From a checkpoint of a small mixture-of-experts model trained on Wikipedia: vocabulary 32768, 128 GeGLU neurons an expert.
Below are experts of layer 4 (counted from 0) of a mixture-of-experts language model. Rows are named router (the router's row for the expert), gate (a neuron's input weights, with its number), up (a neuron's input weights, with its number), down (a neuron's output weights, with its number) and show model dimensions 0-127. Each number is 200 + 40 x the weight over its row's rms, rounded and kept within 0 to 999.
After each expert's rows: a language model's description of what the expert responds to. This comes from a sample of Wikipedia text that the model never trained on.

# expert 12
router,239,230,137,232,189,233,221,169,259,150,151,177,213,166,163,234,250,209,241,247,190,131,235,216,205,184,252,295,173,186,203,86,154,187,226,138,229,200,169,195,175,191,162,253,205,190,268,152,288,209,253,202,244,216,141,194,145,244,249,303,247,131,184,224,191,217,138,269,192,174,261,181,231,155,169,227,146,194,186,267,230,226,145,156,244,180,252,153,221,202,247,176,144,190,173,150,269,194,187,191,226,248,204,128,267,244,263,181,169,260,230,143,227,218,166,207,202,203,218,206,259,210,216,236,186,187,201,221
gate12,248,170,152,181,230,193,240,223,188,260,175,260,237,164,189,257,124,226,208,186,250,170,205,209,205,312,271,199,189,152,224,212,228,210,196,198,312,206,165,164,218,203,209,219,200,150,138,132,179,189,126,256,234,264,195,153,285,160,149,223,172,126,247,199,229,193,259,190,183,136,243,258,258,203,232,184,202,264,237,159,189,134,114,191,158,231,216,177,209,158,168,113,160,218,205,197,195,159,162,167,185,179,194,264,189,181,139,129,205,152,245,199,200,261,89,248,193,255,225,260,201,191,184,217,257,180,184,264
up12,221,200,167,227,297,190,175,251,206,278,189,242,254,200,143,247,204,217,216,258,211,189,222,191,204,253,256,192,112,224,225,145,212,287,228,195,310,214,142,207,241,206,218,189,188,175,192,202,216,175,204,212,216,238,149,130,280,147,255,248,157,201,234,215,234,260,258,195,203,169,212,242,210,195,233,152,224,218,195,201,200,165,125,194,200,215,184,199,190,180,133,151,142,239,243,257,175,215,246,189,210,164,230,210,182,200,242,134,196,166,187,248,260,255,102,198,154,250,187,175,194,197,222,204,230,208,137,226
down12,179,201,187,251,255,140,283,186,256,200,187,249,238,178,173,214,208,178,202,180,226,166,251,200,169,160,161,209,239,250,188,183,124,196,136,266,265,160,163,229,211,134,188,236,194,166,231,225,243,176,172,274,208,201,245,163,292,117,234,237,221,203,234,229,213,171,207,203,211,184,168,236,173,146,156,248,165,129,222,276,188,205,201,205,188,238,223,135,179,202,227,178,190,223,220,270,203,238,240,253,232,230,186,175,272,215,181,219,107,156,210,178,247,202,130,301,219,255,125,185,230,250,296,176,231,217,232,231
gate13,163,184,216,142,145,284,186,126,125,216,184,135,207,236,293,159,132,270,191,151,202,211,209,247,185,192,217,246,187,193,223,225,155,228,351,184,165,204,218,134,204,225,207,247,194,170,141,155,185,199,163,143,170,187,200,168,185,209,200,207,170,175,216,199,207,207,195,229,202,233,243,209,254,170,226,263,154,211,178,207,195,183,229,139,237,191,163,227,148,149,182,231,208,155,139,163,190,239,173,202,185,225,194,112,232,148,184,227,217,188,211,192,122,195,230,193,235,165,210,186,234,239,217,237,167,212,205,198
up13,196,170,182,200,143,236,209,150,122,244,149,198,185,230,208,195,181,287,101,118,247,154,275,224,183,121,210,220,206,235,268,183,248,273,283,192,183,188,202,190,205,230,145,220,207,227,190,164,197,194,138,164,191,229,244,206,154,192,141,198,154,219,236,192,233,182,214,222,252,247,297,221,192,197,201,247,158,121,178,278,152,104,204,216,206,193,168,206,169,97,172,178,200,95,220,135,160,220,212,196,138,268,219,144,247,152,182,189,153,197,154,215,215,203,232,184,229,189,208,173,227,204,172,211,223,222,265,196
down13,201,227,196,148,239,205,203,240,229,190,177,249,230,156,76,187,210,177,155,149,192,199,173,203,186,149,176,293,205,282,162,108,235,251,221,178,235,125,247,246,237,201,227,229,172,209,197,165,193,145,184,216,226,253,216,222,177,218,158,242,269,189,154,237,179,175,207,161,185,179,191,226,204,73,138,137,252,207,115,201,227,212,276,193,224,130,206,164,161,160,139,188,138,203,195,147,138,200,202,258,179,186,205,115,246,201,243,182,141,279,233,225,147,228,253,245,239,241,217,203,195,223,218,206,242,159,206,199
What it handles: Table numerals. Digits, spaces and signs inside numeric tables and measurements, such as the 5 in 27.58 km, −34, °, ½.

# expert 14
router,207,215,182,211,146,208,193,139,180,186,116,215,189,186,137,207,166,256,145,116,203,215,251,254,252,189,276,255,239,211,170,311,150,235,285,164,242,223,160,271,200,256,182,263,260,148,151,204,187,191,184,200,102,153,266,198,171,184,131,167,206,253,165,185,174,164,196,205,161,192,220,235,197,241,177,164,211,215,223,179,192,244,239,181,179,167,243,211,166,206,263,164,168,194,234,232,159,214,193,147,164,270,159,196,231,118,228,141,223,247,191,170,139,186,240,156,196,217,248,203,185,231,316,217,205,190,257,205
gate0,222,213,163,204,207,193,163,173,199,191,202,195,221,189,127,190,146,258,196,206,198,146,202,256,124,312,207,191,176,185,184,244,169,257,295,176,212,172,172,209,188,200,215,215,234,200,182,165,159,164,247,200,154,294,260,219,170,242,155,202,174,191,225,184,281,271,179,245,202,167,198,238,206,207,138,215,151,200,207,108,221,233,242,283,170,148,209,158,201,202,283,215,187,266,230,185,255,153,167,224,212,284,185,208,164,154,233,203,210,200,201,197,164,206,173,206,186,145,237,143,173,204,249,233,172,180,237,169
up0,230,236,189,213,204,234,201,177,198,135,220,224,219,169,188,269,152,243,196,203,164,162,223,266,169,311,215,206,206,157,146,234,169,219,178,202,122,145,197,172,184,178,209,199,221,216,189,173,159,189,209,222,181,248,233,147,144,259,191,213,227,176,181,161,282,253,227,225,194,214,203,201,232,203,146,217,146,215,325,146,221,211,209,226,217,161,203,145,173,243,194,205,199,174,193,264,216,174,152,166,238,215,178,202,155,167,205,192,249,218,173,199,164,144,181,233,181,180,191,183,217,175,284,220,234,262,244,94
down0,201,180,209,152,220,161,247,189,189,197,197,215,127,204,253,176,211,206,204,228,230,175,216,208,303,168,219,165,174,181,196,208,178,225,305,111,224,226,165,241,212,177,157,203,209,166,223,163,163,182,233,133,117,157,152,193,223,209,221,196,157,184,218,147,190,145,210,174,89,193,202,225,160,217,190,185,161,195,154,200,135,178,158,157,130,229,268,210,153,223,170,178,162,232,172,240,202,197,248,230,210,207,170,205,174,236,244,189,251,180,163,144,181,157,181,186,160,231,177,143,165,212,257,202,152,243,214,203
gate1,275,178,168,209,227,176,152,162,190,215,142,189,185,229,213,199,168,198,189,220,193,202,251,222,211,246,223,198,222,212,274,236,129,222,253,198,245,152,151,158,181,179,237,213,223,209,244,206,226,281,113,210,179,219,215,203,272,224,231,190,245,220,192,165,239,184,252,225,176,286,165,331,269,175,188,282,251,189,127,275,160,191,124,201,246,165,166,236,209,180,242,117,201,162,195,246,247,174,265,180,180,168,140,162,191,233,288,172,196,209,232,214,235,149,170,194,229,150,214,257,192,135,245,172,271,193,207,255
up1,230,224,153,174,233,148,192,160,87,312,176,179,208,275,233,187,197,162,186,237,195,187,253,185,218,319,141,186,160,200,174,214,147,194,241,213,231,158,132,212,209,151,183,115,203,233,175,179,227,259,97,126,188,245,222,144,263,220,163,166,234,204,144,116,230,149,276,196,165,228,226,257,283,201,159,244,249,225,145,204,192,181,154,188,212,233,179,233,116,170,275,145,240,199,150,195,222,234,276,212,151,163,150,203,160,210,285,165,192,210,183,185,232,193,120,220,194,180,229,201,226,77,238,199,232,215,225,225
down1,155,284,199,198,233,168,258,164,162,177,322,194,195,223,201,178,276,138,174,150,228,271,197,194,211,212,215,164,145,215,207,149,213,239,231,170,169,225,206,122,149,173,156,150,185,199,175,267,167,167,188,151,149,215,172,233,137,124,160,154,264,225,228,129,224,208,196,203,146,139,198,188,158,179,278,183,225,200,220,253,192,232,255,179,140,186,182,230,140,173,107,204,153,228,203,183,205,168,182,232,203,272,212,230,113,180,163,166,188,228,149,190,161,188,258,225,190,118,170,150,158,162,219,189,183,210,207,187
What it handles: Prepositions, table pipes. Prepositions, conjunctions and commas linking phrases, plus table cell pipes and list hyphens, such as by, of, via, |.

# expert 4
router,188,223,164,238,186,207,199,91,198,135,198,218,177,200,169,211,183,175,52,210,209,156,214,188,258,154,240,179,234,273,189,205,171,221,204,253,157,189,173,219,216,121,108,270,238,200,204,200,275,176,186,279,188,168,260,195,247,218,205,209,204,178,142,233,131,238,191,202,186,226,128,182,245,194,127,202,170,165,214,228,163,154,174,224,180,125,214,183,215,216,243,192,177,182,231,163,186,186,135,150,175,116,236,210,160,207,243,229,258,244,193,202,134,143,238,183,206,196,167,253,271,285,272,207,161,215,254,228
gate12,198,128,206,232,166,106,180,213,130,169,179,213,216,193,237,208,208,262,164,227,105,260,214,216,176,170,214,256,197,239,193,210,165,231,195,199,192,212,199,208,242,156,168,247,203,182,217,193,226,211,181,232,249,189,294,164,213,204,204,204,177,124,201,200,222,169,197,199,234,199,156,183,183,244,187,245,235,208,207,220,188,223,193,185,196,138,185,271,187,198,177,164,152,233,200,199,199,158,223,224,189,187,155,214,134,166,198,208,251,165,226,168,229,148,217,178,205,200,195,192,308,194,122,179,192,220,232,276
up12,153,149,184,178,185,182,211,250,213,194,250,234,180,213,198,273,227,137,208,178,178,250,188,169,242,181,198,202,204,307,226,194,181,300,194,238,263,230,255,239,121,181,164,250,243,194,179,255,195,265,241,211,236,222,288,173,151,187,150,194,183,196,193,179,139,167,253,232,199,315,224,175,230,210,156,263,248,188,126,213,226,141,196,207,182,156,187,239,182,186,202,171,197,224,203,208,156,213,215,162,199,225,159,206,133,249,234,148,160,191,225,171,161,135,251,166,217,172,194,147,319,230,243,185,265,284,259,226
down12,187,200,193,206,153,143,170,142,253,160,167,238,205,256,169,174,146,222,165,209,181,147,109,169,125,202,197,261,189,183,180,235,157,153,208,157,187,209,163,185,214,134,134,283,240,295,167,165,261,144,236,152,197,229,208,226,129,206,158,242,206,222,145,149,241,198,189,186,127,225,285,146,189,200,167,198,188,233,137,175,189,287,186,219,214,146,227,185,254,200,249,192,235,224,174,225,250,228,165,164,177,234,123,208,155,218,163,228,259,255,247,234,196,186,290,167,189,205,218,226,201,128,153,240,219,194,207,156
gate13,200,172,202,191,166,141,150,151,261,114,255,217,191,165,246,201,226,194,124,144,194,64,294,216,164,218,184,175,227,209,191,181,174,197,193,203,172,153,173,165,260,201,201,162,151,204,210,152,268,182,155,213,177,58,177,177,188,212,240,133,221,134,225,175,227,130,231,252,262,199,172,206,238,109,101,173,169,139,202,187,242,159,109,242,207,185,175,271,148,209,157,175,242,198,185,236,163,313,267,198,237,226,213,191,241,191,213,155,237,170,124,172,152,263,203,184,180,145,184,163,278,262,210,292,193,231,151,133
up13,204,185,217,56,212,131,224,253,206,254,177,163,163,163,210,176,174,214,198,209,165,102,187,202,177,98,238,236,125,214,197,210,185,231,189,134,249,190,206,217,160,206,184,175,213,150,286,164,268,213,211,233,166,205,152,201,187,158,205,221,147,163,253,82,290,217,119,201,218,233,176,184,227,177,157,196,151,237,225,217,222,138,259,150,121,137,178,201,159,174,158,227,186,155,147,195,222,156,200,213,212,229,175,133,191,187,183,159,183,212,198,211,209,196,132,161,180,171,238,200,307,202,168,289,196,189,157,176
down13,232,170,280,253,170,172,189,216,211,153,138,199,205,253,266,190,167,177,230,163,190,178,139,154,161,194,203,131,151,147,232,209,244,255,130,151,201,192,294,260,273,211,185,218,184,160,203,182,209,190,228,244,197,205,197,194,242,147,215,201,173,122,269,207,178,208,230,176,261,187,171,204,159,223,220,166,236,214,152,109,228,205,189,116,187,182,132,243,152,179,150,169,192,184,241,135,145,210,185,297,216,155,189,218,147,218,319,230,204,141,205,284,190,204,213,234,155,270,163,218,263,216,267,173,249,184,179,181
What it handles: Name-initial pieces. First word pieces of proper names and capitalized sentence-openers, especially after lists or prepositions, such as In, San, Tob(u), Car(racci).

# expert 7
router,142,208,206,206,187,166,231,247,230,231,164,205,236,239,190,195,270,216,217,160,258,219,282,164,266,154,202,306,240,181,184,217,179,185,265,176,235,192,205,253,196,264,171,146,161,247,119,286,177,235,200,235,147,88,181,224,203,257,242,213,240,167,219,165,243,229,240,289,181,285,252,207,151,267,223,182,145,173,217,175,164,134,153,184,239,183,167,161,183,235,199,196,245,234,224,238,157,133,261,158,192,237,145,236,200,172,122,164,239,194,204,157,150,222,224,233,197,159,172,174,207,132,219,238,240,207,194,190
gate12,208,179,212,235,243,183,177,193,168,256,126,187,219,178,124,218,221,227,252,215,186,174,295,230,230,225,297,217,215,245,134,182,243,181,240,233,233,235,168,249,179,230,169,154,208,301,250,240,214,179,190,187,169,272,189,240,245,145,230,266,173,231,208,146,207,221,164,244,190,314,256,202,233,243,229,177,147,229,215,148,195,193,200,237,201,105,199,209,194,220,190,209,269,161,206,159,320,121,184,177,179,191,138,188,144,168,255,218,130,235,314,197,206,176,181,246,132,199,231,260,197,204,238,254,144,173,215,194
up12,225,182,153,117,112,178,218,277,216,190,264,220,215,179,226,209,187,171,122,116,200,198,179,199,198,188,108,227,190,203,236,254,161,158,191,175,110,183,278,110,223,238,249,227,199,166,187,221,224,235,160,189,246,152,204,214,142,215,169,181,177,160,183,254,230,153,305,129,222,183,162,248,196,127,204,259,249,223,141,265,258,221,193,143,196,275,165,173,202,173,181,203,200,194,245,196,124,236,203,215,221,180,281,190,240,211,189,172,279,190,152,222,262,201,153,150,262,217,213,253,240,192,197,139,179,244,216,208
down12,204,244,185,138,130,159,221,254,179,181,209,196,198,258,214,149,170,208,169,227,213,200,189,197,173,228,196,234,188,117,219,190,171,266,284,216,138,188,298,177,190,138,137,216,235,238,203,230,227,167,217,194,229,213,192,228,188,173,128,206,163,211,274,189,233,205,228,160,281,213,212,231,192,252,185,187,218,152,209,251,261,265,241,231,193,230,192,252,175,80,225,211,219,204,205,266,138,183,145,216,194,173,219,186,141,142,214,226,205,196,223,210,135,239,217,106,160,225,230,216,176,210,255,188,184,205,177,183
gate13,192,170,195,195,213,211,129,227,212,202,205,192,183,173,170,190,191,203,189,296,190,261,228,158,212,166,216,164,241,212,189,215,252,189,214,266,177,175,171,176,218,130,180,223,160,161,206,214,240,177,187,260,210,114,237,210,180,191,171,192,237,147,243,187,155,215,242,184,205,210,191,210,180,239,179,143,107,161,149,237,222,187,164,195,214,148,213,192,186,165,268,196,187,242,244,211,238,252,162,73,200,177,261,150,266,145,239,167,215,210,217,150,187,148,221,231,210,230,196,177,163,209,185,220,151,245,250,239
up13,211,301,194,146,199,199,142,141,148,229,170,224,232,223,230,229,232,216,204,180,183,149,105,194,161,250,213,282,216,232,232,231,155,279,185,143,274,207,258,210,233,166,247,141,220,259,149,206,189,196,249,211,220,275,175,214,248,225,185,191,246,239,167,157,200,233,161,208,190,203,172,154,191,221,232,209,251,232,227,108,162,178,220,178,176,229,209,185,214,211,192,208,164,154,171,185,158,154,237,277,186,221,193,253,124,177,188,175,180,215,198,163,226,256,198,187,175,199,173,226,220,185,276,157,225,206,169,222
down13,165,214,200,205,222,217,226,239,193,225,149,200,216,229,295,236,160,204,176,178,211,241,255,262,200,231,226,237,219,205,204,207,163,205,201,201,219,186,95,222,229,255,186,245,229,239,211,181,218,214,187,272,220,186,252,240,297,138,217,181,214,310,198,223,131,212,176,132,250,290,155,193,227,235,241,173,239,158,217,203,185,199,201,239,221,200,178,242,275,249,229,271,210,141,242,170,190,185,153,245,236,153,211,196,260,221,199,225,195,179,200,210,174,187,213,170,141,192,277,304,292,172,174,249,232,223,229,140
What it handles: Clause-ending punctuation. Periods, commas, closing parentheses and == heading ends that close a clause, often after numbers, plus conjunctions like where, when, because, while.

# expert 13
router,141,183,176,231,232,258,189,183,180,189,173,223,153,173,175,200,153,265,152,201,231,202,307,200,202,173,312,150,198,203,243,226,160,226,231,197,203,247,218,264,211,275,179,277,272,227,181,124,274,201,261,182,230,231,207,201,249,110,267,207,262,186,254,193,231,166,176,220,212,127,182,243,199,178,153,170,266,250,243,202,241,227,179,227,224,197,197,177,267,172,230,195,182,244,138,194,166,202,242,145,234,218,233,211,191,148,224,184,195,274,202,166,203,244,173,134,270,260,232,278,212,204,196,121,125,234,222,304
gate0,195,138,199,244,220,218,215,215,209,171,150,154,193,149,145,146,194,239,253,219,231,93,220,147,214,251,179,158,180,226,211,198,212,165,269,194,215,168,187,244,175,224,215,284,226,211,188,174,189,269,251,187,126,197,191,233,200,261,219,209,260,234,251,242,223,269,193,232,162,184,141,215,210,213,200,191,229,266,168,187,215,197,191,248,174,230,211,215,153,184,164,220,208,198,214,179,189,228,197,215,208,208,204,150,164,152,199,163,189,234,288,218,262,176,260,221,145,158,207,266,258,197,185,281,159,161,224,217
up0,216,126,227,190,217,215,206,166,117,187,151,181,137,163,158,159,157,211,260,212,142,137,222,138,141,222,237,168,142,222,150,213,246,156,271,206,217,210,179,220,181,262,250,276,252,248,232,229,225,201,238,231,188,163,219,249,177,267,258,173,254,248,252,230,188,278,148,258,133,236,163,245,218,245,224,183,180,220,190,184,250,181,182,220,181,211,181,234,145,144,166,196,244,123,247,226,219,239,249,197,177,151,163,102,182,190,183,164,180,224,266,176,249,205,193,229,172,200,225,252,287,184,141,234,201,196,216,164
down0,161,230,207,89,258,226,160,191,179,204,204,251,227,149,157,161,157,149,245,264,249,139,214,267,276,227,206,149,218,236,216,172,230,263,195,200,208,235,213,209,227,255,181,162,211,243,225,197,238,173,248,166,216,139,266,172,230,150,237,183,166,248,148,224,198,194,191,216,201,201,250,169,104,213,258,209,250,198,112,190,157,199,178,176,194,225,298,203,211,183,213,211,219,205,158,161,235,237,237,223,224,245,171,199,167,226,127,186,205,208,209,133,162,185,200,182,221,153,201,206,185,148,168,157,135,181,209,217
gate1,247,193,278,211,254,234,246,207,257,192,173,195,178,207,163,204,239,219,122,247,265,215,219,179,164,121,208,204,215,192,238,179,189,201,243,199,204,215,148,191,252,150,272,195,219,201,214,231,235,131,243,262,197,164,249,196,219,205,222,188,282,164,216,195,278,103,210,174,205,230,182,261,241,148,227,233,225,201,209,209,203,162,146,234,274,237,151,153,259,162,245,177,244,157,172,167,236,150,217,83,156,220,283,189,193,155,171,151,184,181,162,205,201,210,168,174,242,207,219,223,235,267,143,137,251,236,156,197
up1,232,191,190,205,183,192,216,209,214,286,227,259,265,218,243,195,239,151,290,249,188,204,226,177,141,209,162,236,244,209,211,234,217,193,223,163,231,174,181,215,204,211,232,197,212,204,219,170,241,236,150,179,183,145,135,137,107,137,195,148,224,164,231,198,177,273,172,185,158,211,239,186,153,260,163,242,130,200,366,204,176,309,191,187,204,219,192,119,238,254,191,168,221,255,216,205,131,277,182,177,185,169,226,188,163,216,170,156,230,213,245,192,126,194,177,259,240,245,164,148,145,206,278,212,286,166,227,209
down1,268,269,209,222,197,214,164,126,221,222,192,295,200,198,212,161,168,121,147,163,211,259,214,166,187,155,234,191,242,197,242,189,254,228,117,181,181,249,179,222,201,204,239,199,101,189,195,141,137,216,225,247,206,199,189,226,164,165,206,185,190,137,151,244,177,198,216,176,180,224,155,159,212,196,234,217,254,186,178,120,160,242,166,225,149,171,230,197,152,202,277,188,251,165,244,147,199,163,192,186,126,120,285,193,159,126,227,192,97,193,253,212,188,235,192,234,199,249,180,157,232,205,260,166,217,260,232,161
What it handles: Slots before values. Spaces, table bars and colons just before a number or value in tables, infoboxes and census text, such as Listed weight: 264.

# expert 15
router,210,151,162,113,224,239,186,158,224,213,165,207,192,211,235,134,192,223,168,240,290,201,142,220,159,162,155,256,241,256,226,219,136,238,232,167,235,190,135,202,199,156,217,251,213,217,222,221,232,188,256,209,200,125,225,166,209,169,140,222,213,211,173,225,146,182,244,167,240,209,131,185,243,205,168,243,186,188,166,176,152,225,191,238,166,197,141,199,244,198,211,265,259,124,169,295,207,287,181,177,229,256,212,208,247,181,202,216,187,190,110,176,274,178,193,158,271,235,227,191,244,199,141,239,212,231,146,198
gate0,191,167,167,263,214,293,242,281,166,265,178,197,161,246,218,226,163,206,241,195,224,236,172,171,184,144,166,221,222,212,268,246,166,213,216,239,194,229,135,225,184,207,139,271,165,228,192,129,143,221,257,218,180,221,155,247,252,199,154,154,156,165,178,220,179,192,162,170,227,227,171,227,333,244,95,176,112,265,126,171,161,165,177,193,212,234,117,131,175,210,220,222,274,272,264,203,239,149,225,168,208,222,196,215,221,240,220,283,193,149,168,173,235,240,202,171,239,245,216,238,235,155,168,255,288,189,304,170
up0,160,82,246,248,194,230,245,253,225,234,220,190,118,191,262,134,198,172,143,150,290,232,201,143,188,168,187,217,198,202,216,208,222,127,177,270,202,235,191,191,251,199,172,239,170,242,193,172,189,222,224,198,179,236,211,200,201,216,172,204,146,92,130,199,220,192,197,172,224,243,163,249,244,271,146,165,155,177,82,168,168,256,231,263,218,173,130,200,192,227,182,201,227,228,237,137,171,266,162,213,206,173,232,184,193,195,183,243,195,184,157,209,202,227,249,156,162,229,203,195,222,177,142,206,289,168,241,239
down0,221,227,237,189,260,250,216,137,195,203,127,220,227,167,224,172,121,205,245,240,211,179,197,221,223,154,219,158,166,313,186,197,181,157,209,218,163,163,316,213,223,170,171,221,252,227,177,202,203,230,305,214,158,144,164,219,187,267,195,219,175,188,190,192,173,193,158,217,202,118,234,145,291,246,172,133,178,284,179,237,259,157,132,198,192,247,234,134,96,235,239,262,245,186,283,202,189,187,255,128,218,233,136,188,287,164,171,251,213,152,176,181,233,179,206,186,187,210,198,199,253,105,212,220,237,217,231,252
gate1,137,218,117,239,181,179,236,216,223,265,176,181,131,250,166,245,137,193,214,95,165,210,230,208,114,186,145,156,262,239,239,201,199,199,278,185,236,166,227,213,175,247,218,295,107,237,202,233,239,271,213,170,252,238,191,288,162,185,193,229,207,150,143,277,237,158,171,226,131,180,131,204,167,204,229,244,186,160,197,151,186,115,146,168,212,165,140,157,253,216,236,217,138,263,173,237,239,179,226,204,241,188,199,122,167,265,205,174,234,276,241,142,204,207,202,200,230,117,202,204,214,181,198,191,267,204,176,155
up1,179,197,152,260,207,199,146,200,235,194,177,205,192,203,165,190,200,173,195,59,184,166,234,201,106,212,153,172,281,175,175,147,195,242,325,196,220,135,190,208,165,216,156,186,106,204,142,152,210,228,186,192,211,301,212,266,199,194,217,271,141,181,185,232,212,250,232,266,222,239,196,173,178,236,115,229,211,253,116,152,110,208,236,211,241,194,200,193,207,245,211,181,118,167,266,196,190,189,160,150,263,205,214,190,225,238,158,190,220,232,187,188,184,193,141,151,216,216,212,199,272,239,173,198,159,284,153,223
down1,121,158,148,285,250,225,192,215,154,213,229,210,172,182,218,213,226,208,218,181,246,205,121,201,162,246,164,243,67,241,267,146,158,138,258,164,159,231,202,214,202,209,259,198,151,219,248,174,244,220,158,159,158,159,206,198,200,194,230,127,212,201,200,225,183,133,203,221,210,241,201,208,246,187,143,298,258,213,219,207,171,168,266,186,209,223,179,137,193,124,219,253,217,232,191,229,157,247,172,128,252,231,193,241,197,215,203,175,193,164,178,200,192,197,218,215,219,223,155,201,160,132,305,168,178,171,180,173
What it handles: Year digits and adverbs. First digit of a year after from, in or between, such as 1 in 1865 or 2 in 2016, plus adverbs like eventually, soon, officially.

# expert 10
router,219,217,147,173,161,217,210,133,210,218,198,110,214,206,155,175,226,229,229,237,264,207,211,269,206,157,195,182,229,260,173,152,166,196,199,181,196,196,208,254,170,164,185,218,218,260,229,161,322,247,156,218,239,211,211,223,245,185,196,218,173,159,217,192,128,232,187,172,198,263,207,139,229,226,197,180,129,209,233,180,257,142,154,286,206,204,199,186,227,147,263,172,203,167,209,168,172,201,211,181,295,133,235,126,225,196,185,253,205,218,240,161,202,245,181,221,243,265,198,198,181,190,245,232,224,227,232,249
gate12,191,197,190,196,194,165,114,171,197,251,184,142,207,161,183,156,299,260,127,163,240,247,167,140,171,178,241,293,206,181,171,226,199,232,265,227,274,219,178,202,218,170,205,226,220,194,221,166,207,237,236,200,208,193,277,254,224,182,111,221,193,167,214,309,198,226,128,220,236,245,210,230,158,175,278,259,199,189,177,145,229,234,198,193,267,208,180,192,165,136,225,135,193,257,280,208,180,184,222,147,187,191,218,200,165,199,196,215,233,154,227,193,172,249,288,201,173,181,174,194,185,246,113,193,186,132,170,290
up12,169,183,240,235,257,253,229,174,217,131,192,208,191,216,223,277,196,154,251,231,166,90,229,185,193,203,203,160,216,194,261,170,143,138,213,118,232,144,138,225,208,277,204,220,179,177,203,219,161,176,193,252,207,198,135,141,235,225,234,181,206,271,169,185,194,280,153,148,201,204,252,176,216,228,164,182,212,266,213,195,161,151,169,243,240,155,210,132,209,216,221,255,248,175,160,226,199,214,157,189,177,208,164,223,171,183,197,176,167,231,180,166,227,166,195,181,171,114,277,202,300,167,285,207,179,173,176,185
down12,203,168,224,174,190,249,198,218,217,256,195,211,174,240,248,232,190,142,215,264,171,166,202,275,179,223,187,161,239,179,259,288,236,209,255,140,201,208,179,171,204,201,266,243,172,179,139,234,219,221,125,218,224,189,189,230,159,168,198,238,192,86,185,122,238,149,284,216,186,246,218,204,146,212,230,187,234,256,175,172,176,289,157,121,200,179,201,179,262,231,159,201,193,265,223,181,232,195,209,159,203,217,270,229,185,195,160,151,237,190,205,276,203,188,216,140,228,116,173,156,206,201,238,155,233,238,235,199
gate13,192,166,218,241,188,178,261,245,257,170,219,156,203,226,202,198,220,226,204,257,224,182,143,206,149,138,230,151,268,337,181,203,253,197,211,263,189,213,204,207,151,133,240,151,185,268,264,269,238,129,223,225,223,245,222,230,180,228,184,158,176,233,180,181,178,110,208,216,162,243,226,208,162,209,209,218,87,227,237,162,178,164,201,212,202,201,176,142,180,203,201,239,124,247,210,289,192,221,150,219,198,192,226,210,223,279,250,273,220,181,128,165,213,252,241,204,237,199,236,194,173,177,237,266,187,243,222,170
up13,240,248,152,213,171,257,149,262,179,193,273,183,284,193,148,218,167,114,282,132,249,242,144,180,248,163,190,157,149,199,178,258,195,124,240,144,135,221,244,189,233,131,165,226,240,203,171,216,151,182,190,184,155,185,202,199,214,234,255,221,157,132,138,214,214,120,164,158,190,217,231,191,256,238,103,188,166,160,212,223,192,250,193,166,194,197,178,244,162,238,162,207,146,249,179,255,265,204,212,159,278,202,204,212,178,244,184,156,309,229,218,236,166,200,268,151,281,252,92,289,183,199,113,127,197,247,129,165
down13,189,226,279,154,171,195,197,196,234,264,182,184,210,161,88,221,199,277,200,189,186,195,218,178,127,224,192,163,310,240,231,209,194,186,251,146,158,218,191,198,235,239,185,180,207,134,303,161,233,236,250,160,215,229,170,230,149,224,172,156,189,238,149,176,240,223,258,195,243,235,167,215,161,230,178,174,146,176,210,197,278,140,152,228,228,187,167,176,212,133,252,215,176,195,176,186,262,111,184,193,181,182,221,174,222,209,193,160,186,151,193,234,191,120,242,164,228,175,231,186,211,225,275,200,196,183,234,140
What it handles: Determiners, adjectives. Articles, possessives and adjectives opening a noun phrase, plus hyphens starting infobox fields, such as the, their, new, local.